Experts of a small language model: 64 GeGLU neurons an expert, 2 picks a token.
Below are experts of layer 4 (counted from 0) of a mixture-of-experts language model. Rows are named router (the router's row for the expert) and show model dimensions 0-95. Each number is 128 + 24 x the weight over its row's rms, rounded and kept within 0 to 255.
Before each expert's rows: "gets" lists some tokens that make up at least twice as much of what it gets as of all text. This comes from a sample of Wikipedia text that the model never trained on. Tokens count by the router's weight.

# expert 63
gets: " of", " and", " for", " from", " in", " University"
router [130 138 110 111 126 122 133 114 132 130 150 109 156 124  89 159 133 137 172 119 151 161 123 156 190 149 171 151 153 112 147 113 161 103 122 100 191  94 120 125 131 114  94 153  85 161 144 115 164  78 108 166 146 138 164 110 125 130 119 128 113 141 110 111 121  96 135 117 153 156 143 153 119 104 136 149 122 102 118 145  84 120 118 101 104 114  94 135  83 103 154 125 113 155 147 110]

# expert 54
gets: " ", " |", ":", " –", " |\n", " -"
router [105 145 106 148 160 122 151 162 119 116  91 122 109 108 107 145 122 107 109  97  97 114 140 127 116 151 134  72 134 155 160  95 130 112 134 116  84 112  96 140 149 103 164  92 136 129 170 134  91 142 131 135 149 140 139 126 145 133 143 172 136 187 147 142  94 141 143 149 145 143 145 117 156 159 160  88 157 143  86 100 137 145 118 133 163 100  95 157 108 151 123 102 111 107 152  92]

# expert 39
gets: " |", "1", "2", "0", "|", "3"
router [155 103 162 155 170 126 102 123 153 141 111 110  84 101 127 147 121 145  98 143 134 146 131 129  89  89 137 119 143 106 152  98  75 125 156 109 131 124 140 113 169  93 149  86  89 167 126 115 107 128 105 109  94 156 125 110 179  93 122  90  76 125 125 122 122 108 140 102 110 128 150 155  86 149 126  95 147 110 115 127 144 150 114  96 142 116 137 139  89 150 128 131 134 132 169 107]

# expert 6
gets: "==", "===", "\n\n", "See", "====", " also"
router [109 123 168  90  78 139 109 108 102 128 141 158 105 156 111 102 108 136 102 112 143 135 138 110 126 176 151 168 146 115 162  91 165 161 165 114 104 125 176 112 140 105 102 160 115 111  91 137 142 155 117 136 143 125 156 141 119  77  85 106 164 137 120 138 144 111 132 157 109 106 156 105 160 129 138 165 118 138 123 118 181 148 111 153 125 155 122 104 114 122 115 113 140 124  88 142]

# expert 9
gets: " his", " and", "'s", " their", " its", "ic"
router [128 128 163 127 112 140 153 151 131 102 104 135 153 176 164 121 107 144 187 169 178  99 190 137 120 110 128 152 138 116 131 166 157 122 133 175 142 148 126 107 151 136 130 172 169 122 110 109 132 147 132 111  82 149 130 133  93 103 128 150 114 135  98 126 149 154  94 112 156  91 110 141 160 171 148 138 113 132 122 177 132  97 100 119 140 124 127 116 158 129 141 135 136 151 113 135]

# expert 49
gets: " by", " that", " after", " at", " when", " before"
router [ 93  90 119  70  94 117  99 160 113 155 122 173 108 100 145 121 141 136 117 114 160 169  89  96 122 106 162 112 152 143 108 100 108 133 123 147 100 109 112 111 112 150 130  89 140 164 110 131 153 118 129 136 151  80 156 131 167 116 149 107 112 128  99 119  90 143  90 106 145 110 132  87 122 157 100 102  92 115 136 120  92 106 134 127 120 116 153  84  90 103 132 129 117 125 117 150]

# expert 48
gets: " of", " for", " with", " by", " from", " including"
router [139 182 165 142 134 107  90 150 114 111 172 137 117 123 119 117 113 124 156  75 177 114  91 118 145  99 134  93 191 144  89 140 144 102  94 126 147  98 106 116 121 138 114 122 143 147 118 141 124 113 101 120 133  99 109 156 111 124 169 129 124 143  94  95 148 153 155 102 124 122 124 159 121 139 149 143 153 116 129 175 147  92 116 100  97 104 159 130  99  97 130 101 154 158 130 130]

# expert 57
gets: "-", "|", ":", "=", " •", "==="
router [132 154 151 156 126 160 142 133  95 137 178 113 176 127 155 117 119 124 100 134 117 165 117 106 157 134 128 125 166 142 132 137 145 148 145 110 152 101 136 164 106 121 171 124 125 136 114 167 150 141 112 117 108 137 105 152 160 110 151 117 134  95 106 103 167 101 163 121 176 108 130  94 130 101 133  87 106 139 157 162 160  99 102 158  90 127  94 128 146 161 141 169 155 146 106 163]

# expert 36
gets: "s", "ers", "es", "ions", "ations", "ings"
router [134 138 147 137  77 107 119 120 103 111 110 128 144 165 120  77 131 111 152 111 138 123 118 135 136 121 113 121 118 140 137 143 126 162 122 142 144 170 126 128 164 143 149 179 132 122 136 123  98 113 178 122  84  89 124 117 134 164 113 136 144 131 162 103 185 120 118 163 116 154  64 128 112 148 175 160 112 139  94  82 139 118 180 115 120 145 157 128 113 103  97 114 110 111 111 142]

# expert 13
gets: " |", " %", " G", ";", " |\n", " Votes"
router [168 141 147 165 139 124 102 114 135 158 103 165  98 121 154 142 153 157 128 136 103  83 159 189 117 147 100 134 147  96 133 120 138 117 117  94 105 125 117  97 119 101 121 118 142  91 123 105 126 107 155 144 140 156 139  96 166 166 159 111  89 183 108 106  88 116 121 140 101 121 105 106 108 124 123  98 121 144 179 114 154 139  84 141 152 117 104 135 110 161 102 129 131 119 119 107]

# expert 21
gets: "201", "200", "199", "202", "198", "197"
router [145  88 131 104 126 138 122 146 134 136  98 141 112 109  82 122 121 134 117  78 133 132 121 121 158 162 145 128  91 174 142 149 134 163 115 154 139 116 135 102  96 175 114  97 115 115 140 163 158 137 103  96 152 146 136 164 127 121 108 153 132  86 149 151 101 149 164 126 132 124 159 122 114 115 103 167 112 104 130 173 118  89 167  93 145 120 136 132 135 111 171 143  92 103 166 170]

# expert 47
gets: ",", "),", "\",", ".,", ",\"", "',"
router [140 131 149 139 142 107 180 134  79 154 140 137 166 112 117 136 153 126 174 131  98 144 122 111 147 121 161 122  80 129 122 114 153 140  96 154 106 139 114 175 136 114 150  93 171 184 105 121 138 126 111 151 111 126 141 158 131 147  77 151 109  95 147  98  93 116 127 144 117 142 115 142 115 148 139 168 132 154 123 165 144 151 107 150  93 128 101 163 128 100 115  95 158 163 128 109]

# expert 3
gets: " \"", " as", " is", " that", " was", " it"
router [127 142 116 165 162 156 152  93 181 101  79 126  96  96 146 129 121 111 125  99 147 111  79  81 101 106 125 137 125 109  78 102 101 160  89  99 145 153 120 141 148 125 164 129  98 130 125 118 124 146 139 123 134 103 157  99 127 168 101 165 148 141 146 163 124 135  92 113 106 104 120 121  94  97 109 120 116 118 130 106 152 135 102 147  87 143 149 143 116 111 150 137 134  99 118  93]

# expert 16
gets: "1", " ", "2", "3", "4", "6"
router [168 116 132 131 141 116 122 140 131 141 126 145 113 106 124  72 107 172 127  85 165 131 152 133 182 116 137 110 149 173 121 126 119 112 137  99 124 129 122 144 134 181 121 104 158 108 115 112  80 169 135 115 114 163 123 159 137 111  68 136 140 139 154 140 162 162 154 111  85 145 115 130 142 122 113 118 156 122 107 105 143 150 118 165 149 105 105 149 103 148 160 157 103 100  97 155]

# expert 19
gets: "%", "6", "000", "0", "5", "8"
router [180 120 138 123 104 103 102  95 146 106 123 143 131 144 146 123 137 164 143 166 172 128  82 132  91 110 102 154 110 117 118 170 127  98 110 115 111 119 122 179 124 137  83 101 144  84 126 140 103 133 102 108 131  99 148  88 125 118 114 125 156 109 162 129 181 159 108 172 118 113 138 139 158 115  95 134 160 145 123 130 125 138 178 139 129 132 125 151 160 121  99 108 123 114 179 136]

# expert 60
gets: " to", " on", " would", " into", " not", " from"
router [ 95 147 120 146 147 146  82 130 126 129 135 120 118 133 158 138 118 142 172 150 134 156  83  99  83 167 116  77 172 109 123 130 125 152 143 158 133 150 108 125 127 165 143 116  96 126 167 165 152 175 142 134 115 153 141 152 111 147 125 143  97 146 133 115 153 135  95 138 145 156 117 166 130 143 109 167 132 129 122 174  88 131 147 130  82 145 156  86 124 118  85 126 109 153 109 136]

# expert 23
gets: " The", " C", " H", " W", " A", " D"
router [128 152  84 164 143 157  95 116 167 146 107 154 121 133 126 174 123 108  68 158  84 126 139 142 123 117 149 118 128 145 102  94 134  87 140 124 197  88 153 111 135 108 138 168 111 114 140  90 137 102 145 153 122 135 121 145 114 145 110 127 110  98 122 127 136 111 128 131  91 157 152 147 147 106 153 129 121  96 131 135 149  95  76 139  82 123 139 168 126 107 135 159 138 125 119 110]

# expert 17
gets: ".", " ", ",", "–", ":", "|"
router [152 158 180 152 164  97 115 137 113 115 192 138 113 116 123 126 112 169  74 139 141 114 134 134 106 145 131  96 140 143 170 129 125 123 126 154 131 157 112 131 136 129 174 107 133 157 106 122 106 186 136 135 129 109  79 139 167 146 113 114  90 133 143 156 110 152 168 103 104 104 125 119 151  84 128 102 124 133 128 127  97 159  93 121 127 138 141 169  89 163 148 134 131 139 142 126]

# expert 38
gets: " |", " |\n", ";", ")", "|", " —"
router [150 123 144 156 133 131 138 121 134 119  96 143 128 141 119 154 135 108 130  86  92 103 156 144 100 145  78 140 158  90 145  97 140 153 166 107  82 168 104 111 154  68 147 126 107 120 129 131  84 121 149 151 156 149 142  94 180 133 154 144 132 169 161 141  83 145 119 155 135 115 112 102 102 116 132 106  99 148 153 159 130 115 118 138 128 138 117 136 120 164 162 130 151 113 130  82]

# expert 56
gets: " |", "|", ";", ":", " –", " |\n"
router [ 88 103 155 182 107 105 172 162 136 148 119  86 142 130 154 124 152 107 128 140  88 137  69 154 132 120 141 107 133 136 161 108  97 129 130  90 128 106 125 139 165  91 118 126 110 128 147 168 110 114 137 114 137 145 151 111 129 145 134 170 122 100 121 117 112  95 133 161 165 113 139 109 144 125 146  85 119 136 118 117 108 144  89  83 120 155 108 143 123 116  85 121 108 174 169 111]

# expert 15
gets: ".", ",", ".\n\n", ").", "\".", ".\""
router [115 152 142 126 149 123 112 156 100 100 147 115 157 139 144  77 144 125 110 111 135 111  97 109 154 142 136 136 117 119 148 128 115 174  91 161 100 125 103 156  77 150 144 136 157 177 101 159 139 132 127 156 100  71 105 112 156 152 160 126 118  80 121 118 100 113 123 145 117 101 137  98 114 125 145 129  97 161 146 122  95 110 142  86 153 129 132 104 177  94 130 126 169 114 111 153]

# expert 28
gets: " he", " and", " He", " it", " It", " who"
router [113 146 138  97 120 114 123 122 117 185 140 148 133  98 104 118 115  87 126 135 109 105  95 101  90 138 165 125 114 145 142 177 145 138  99 157 116 109 108 136 149 165 117 175 152 121  96 110 100 121 178 114 114  94 148 123 132 136 168 114 120 105 136 186 131  86  88 169 142 123 133 146 112 153 123 130 118 140  99 102 142 105 152 127 160 132 176  75 121 119 137 132 149 110 134 137]

# expert 46
gets: " a", " an", " the", " one", " any", " his"
router [147 113 130  99 128 166 100 153 141 138 126 118 156 126  96 184 112 150 134 121 155 127 149 143 113 119 128 127 132 109 118 168  96 150 165 122 104  74 147 147 120 147 168 119 167 139 152 152 152 158 154 109 116 143 101 177  78  83 137 108 143 163 132 116  90 128 112  95 138 139  98 146 177  84 150 146 123 132 139 147 131 115 103 125 121 110 123 179 129 125 104 136 130 166 144 148]

# expert 50
gets: " (", "/", "—", " [", " back", "–"
router [ 78 132  96 173 132 136 175 108 116  96  97  70  90 123 117 104 151 124 106 102  93 141 146 139 137 155 152 132  89 129 100 107 145 126  81 140  99 101  79 133 109 109 147 158 101 121 138 142 107 141 112 163 153 170 128  98 105 146 114 121 113 131 100 120  97 131 127 111 142 136 105 104 107 144 137 131 103 135 155 126 113 140 121 136 132 125 162 129 106 123 125 177 106  69 131  92]

# expert 22
gets: "\n", ".\n\n", ")\n", "\n\n", "==\n", ".\n"
router [109 119 120 162 117 143 100 105 116 156  92 111 159 153 167 130 143 135 122 144 108 113  84  97 179  75 150 132 137 137 177  81 119 131 165 151 109 137  97 158 110 112 133 159 101  97 101 154 155 132 115 158 165 101 115 109  99 150 159 133 129 126 122 170 108 134 137 105  94  83 121 127 138 139 116 141 149 130 144 160 157 150 148 133 144 143 128  98 123 155 140  99 118 110  80 117]

# expert 7
gets: " and", "ing", " or", " out", " as", " use"
router [106 121 103 101 117 154 112 139 123 100 124 150 130 105 137 113 162 116 113  88 163 177 156 142  99 112 129 121 127 110 121 135 110 151 110 134 160 142  88 125 162 142 147 143 150 138 141 148 134 144 128 133 113 121  91 148 169 107 157 141 185 127  95 118 136 157 102 175 152 102  89 121 107 129 135 152 125 114  90 137  98 122 143 165 112 115 168  97 164 151 153  67 127 180 120 132]

# expert 0
gets: " the", " The", "The", " first", " second", " most"
router [109 154 130 111 151 112 102 115 137 176 120 132 132 120 130 160  91 117 143 136 162 116 118 133 124 121 169 142 140 123 107 190 143 153 142 157 160 101 180 149  97 110 144 142 173 152  99 177 122 155 132 113 118  97 100 134 115 101 137 121 129  83 101 137 118 111 111 116 120 138  79 125 167 161  98 179 121 106 145  96 137 131  88 116 163 139 139 148 160 126 142 161 149 110 127 141]

# expert 11
gets: " |", ")", " |\n", ";", " ·", "',"
router [122 117 111 170 146 110 137 104 164 130  81 107 114  92 103 116 174 102 117  96  79 144 158 139 117 120 115 131 142  77 143 111 104 112 130  94  95  98 154 104 150  84 156 102 115 118 127  87  84 118 145 122 139 130 125 113 156 149 157 131 130 161 175 104  91 144 149 150 139 129 141 114 108 114 102 105 123 122 144 104  80 149 122 153 144 126  85 135 121 121 153 114 101 122 141  91]

# expert 33
gets: ".", " and", " John", " William", " Mc", " George"
router [147 105 100 133 153  96 114 167 150 143 163 152 145 121 104 125 160 105 139 130  95 124  97 119  95 133 158 119 115 166 145 155 147 120 134 124 184 146 127 168 119 163 104 129 112 145 127 122 180  87 111 158 147 160 101 128 112 167 151 105 107  95 122 141 157  82 114 136 136 143 165  93 129 162 140  93 115 122 107 124  79 126 126 109 163 139 126 157 115 126 112  95 148 141 164 107]

# expert 51
gets: " was", " is", " were", " be", " are", " been"
router [ 99 108  91 103 134 158 126 155 182 154 138 141 123 152 107 114 148 147 130 139 136  83 111 142 147 124 129 120 112 152 103 150 108 180 123 111 127 124 100 137 118 122 155 108 118 146 148 132 116 155 145  74 168 133 120 131 122 101 143 106 137  83 163 138 165 154 144 150 124 135  84 134 131 136 143 110 125 128 153 110 143 131 175 102 100 112 108  82 148  93 148 116 173 171  93 173]

# expert 4
gets: " and", " is", "}", " was", " or", " has"
router [116 143 112 150 106 101 166 123 139 113 105 110 135  89 165 157 133 159 111 149 134 121 154 128  86 122 101 147 124  94 126  81 126 120  95  86  84 133 100 118 183  99 122 101  88 120 152 104 112 109 124 135 176 139 142 138 153 137 109 119 148 140 151 105  92 125 131 112 129 106 135 109 103 150 103  92 122 115  73 111 102 128  98 148 124 122 140 149  96 147 134 128 111 140 159  66]

# expert 61
gets: " |", " two", "–", "200", " three", "201"
router [111 115 118 168 145 116 129 121 133 100  83 151 117  97 110 154 110 112  90 132 149 117 148 142  92 119 100 176 159 124 110 135  94  95 100 140  74 159 134 114 148  91 145 104 106 125 158 134  91 107 109 132 112 123 128 108 155  91 148 103 155 146 114  93 115 168 135 139 116 111 167 138  72 151 141 115 170 123 122 118 128 153  94 131 125 113 106 112 101 166 148 128 143 120 137  78]

# expert 32
gets: " ", " |", "0", ";", "1", "2"
router [171  98 122 139 171 110 120 144 129  83 140 122  99 126 111 116  67 147 106 140  99 146 133 146 114 101 126 149 133 100 129 136 106  79 136 144 105 142 152 146 127  85 147  93 128 110 165 153 101 158 119  87 111 120  79 126 154 118 106 130 114 163 134 152 111 147 149 142 115 183 126 182 127 127 129 138 170 112 106 152 138 104  85 122 149 136 126 117 145 134 155  84 140 109 106 140]

# expert 30
gets: " d", " b", " c", " m", " p", " t"
router [ 97 136 143 147 114 177  96 109 116 149 132 150 144 146 146 140 118 115 100 153 164 112 136 156 141 130 155 132  87 125  75 114 123 127 131 143  95 130 110  83  93 123 132 141 133 102  84 111 128 111 143 105  94  95 131 102 124 169  96 121 167 131 126 131 148 147 153  93 173 157  75 145 140 102 131 109 156 159 101 125 143 100 159  94 145 141 135 151 180 118 128 109 132 166 106 135]

# expert 8
gets: " (", "–", "/", " =\n\n", " /", "\n\n"
router [136 152 114 162 154 154 128 103 124  93 161 101 130 137 160 186 146 108  99 127 121 140 149  84 139 128  89 128 108 134 105 120 109 115  91 155 108 158 105 133 147 158 101 105  93  79 150 179 129 160  93 155  96 142 126 126  92 103  82  96 149 136 137 119 127 148 166 118 172  79 123 106 129 130 119  96 141 145 138 131 112 140 124 135 154 125 149 138 105 130 117 125 130 104 162  97]

# expert 59
gets: " in", " the", " on", " In", "In", " at"
router [108  98 105 120  92 138 120 159 132 136 128 120  96 142 114 127 152 138 170 160 131 160 119 108 121  95 111 126 172 112  80  83 156 166 119 120 131 109 144  90 100 150 144  93 123 148 149 156 109 155 134 113 114  98 150 119 105  78 154 136  86 143 115 125  90 137 121 106 152 133 155 124 100  86 134 179 148 176 102 148 118 116 110 119 140 123 137 130 126 130 146  79 126  99 171 136]

# expert 10
gets: " ", "ew", " United", " ens", " tw", " November"
router [109  91 108 116 120 133 163 144 139 108 161 103 113 110 140 116 162 112  90 113 104 150 170 148 143 164 107 115 152 146 129 107 170 135 143 176 158 163 113 111  75 139 127 144 117 189 155 145 148 132 141 142 139  88 115 100 101 134 114 135 150 119 150 168 112 159 139 118 152 139 149 118 161 143  96 120 166 122 101 123 134 136 108 137 114 105 167 102 149 109 154 153  97  93 158 155]

# expert 52
gets: "0", "8", "2", "5", "4", "9"
router [108 118  76 158 115 152 141 154 151  99 100 140 127 104 132 142  97 103 159 142 147 107 130 161 128 155  88 107  87  90 142 134 136 136 132 112 123 124 147 128 130 108 105  97 101 137  99 140 141  85  85  98 140 130 146 116 133 162 152 176 126 129 124 120 137 153 165 141 123  87 158 130  90 165 107 137 154  86 111 127 109 141 180 161 157 143  85 147 130 114 141 125 108  86 155 109]

# expert 25
gets: " had", " that", " has", " have", " which", " who"
router [ 97 131 114 158 110 125 136 116 123 109  90 123 138  82 143 119 118 162  96 171 118 148 146 118  80 129 105 131 131 107 105 100 117 117  97  97 101 160  99  99 157 118 151 125 113 115 168 123 123 101 109 152 150 144 144 103 126 149 140 134 119 151 163 100  93 162 120 146 105  91 130 111  79 139 106 101 154 107 136 107 121 154 101 161 126 106 110 150 144 165 131 113 104  94 157  61]

# expert 2
gets: " ", " |", " |\n", "0", ";", "1"
router [130 133 139 140 162 103  89 144 129 150 101 139  99 145  97  94 101  93 102  93 118  99 141 116 130 121 121 166 167 100 122 150 116 103 127 121 115 153 162 127 113  82  99  78 158 105 144 125 130 137  97 162 121 139 119 144 166 148 134 146 130 171  95 117 140 141 123 157  88 163 119 164  95 133 104 159 143 127 117  97 101 118 107 140 179 121 107  91 136 131 160 130 114 117  78 128]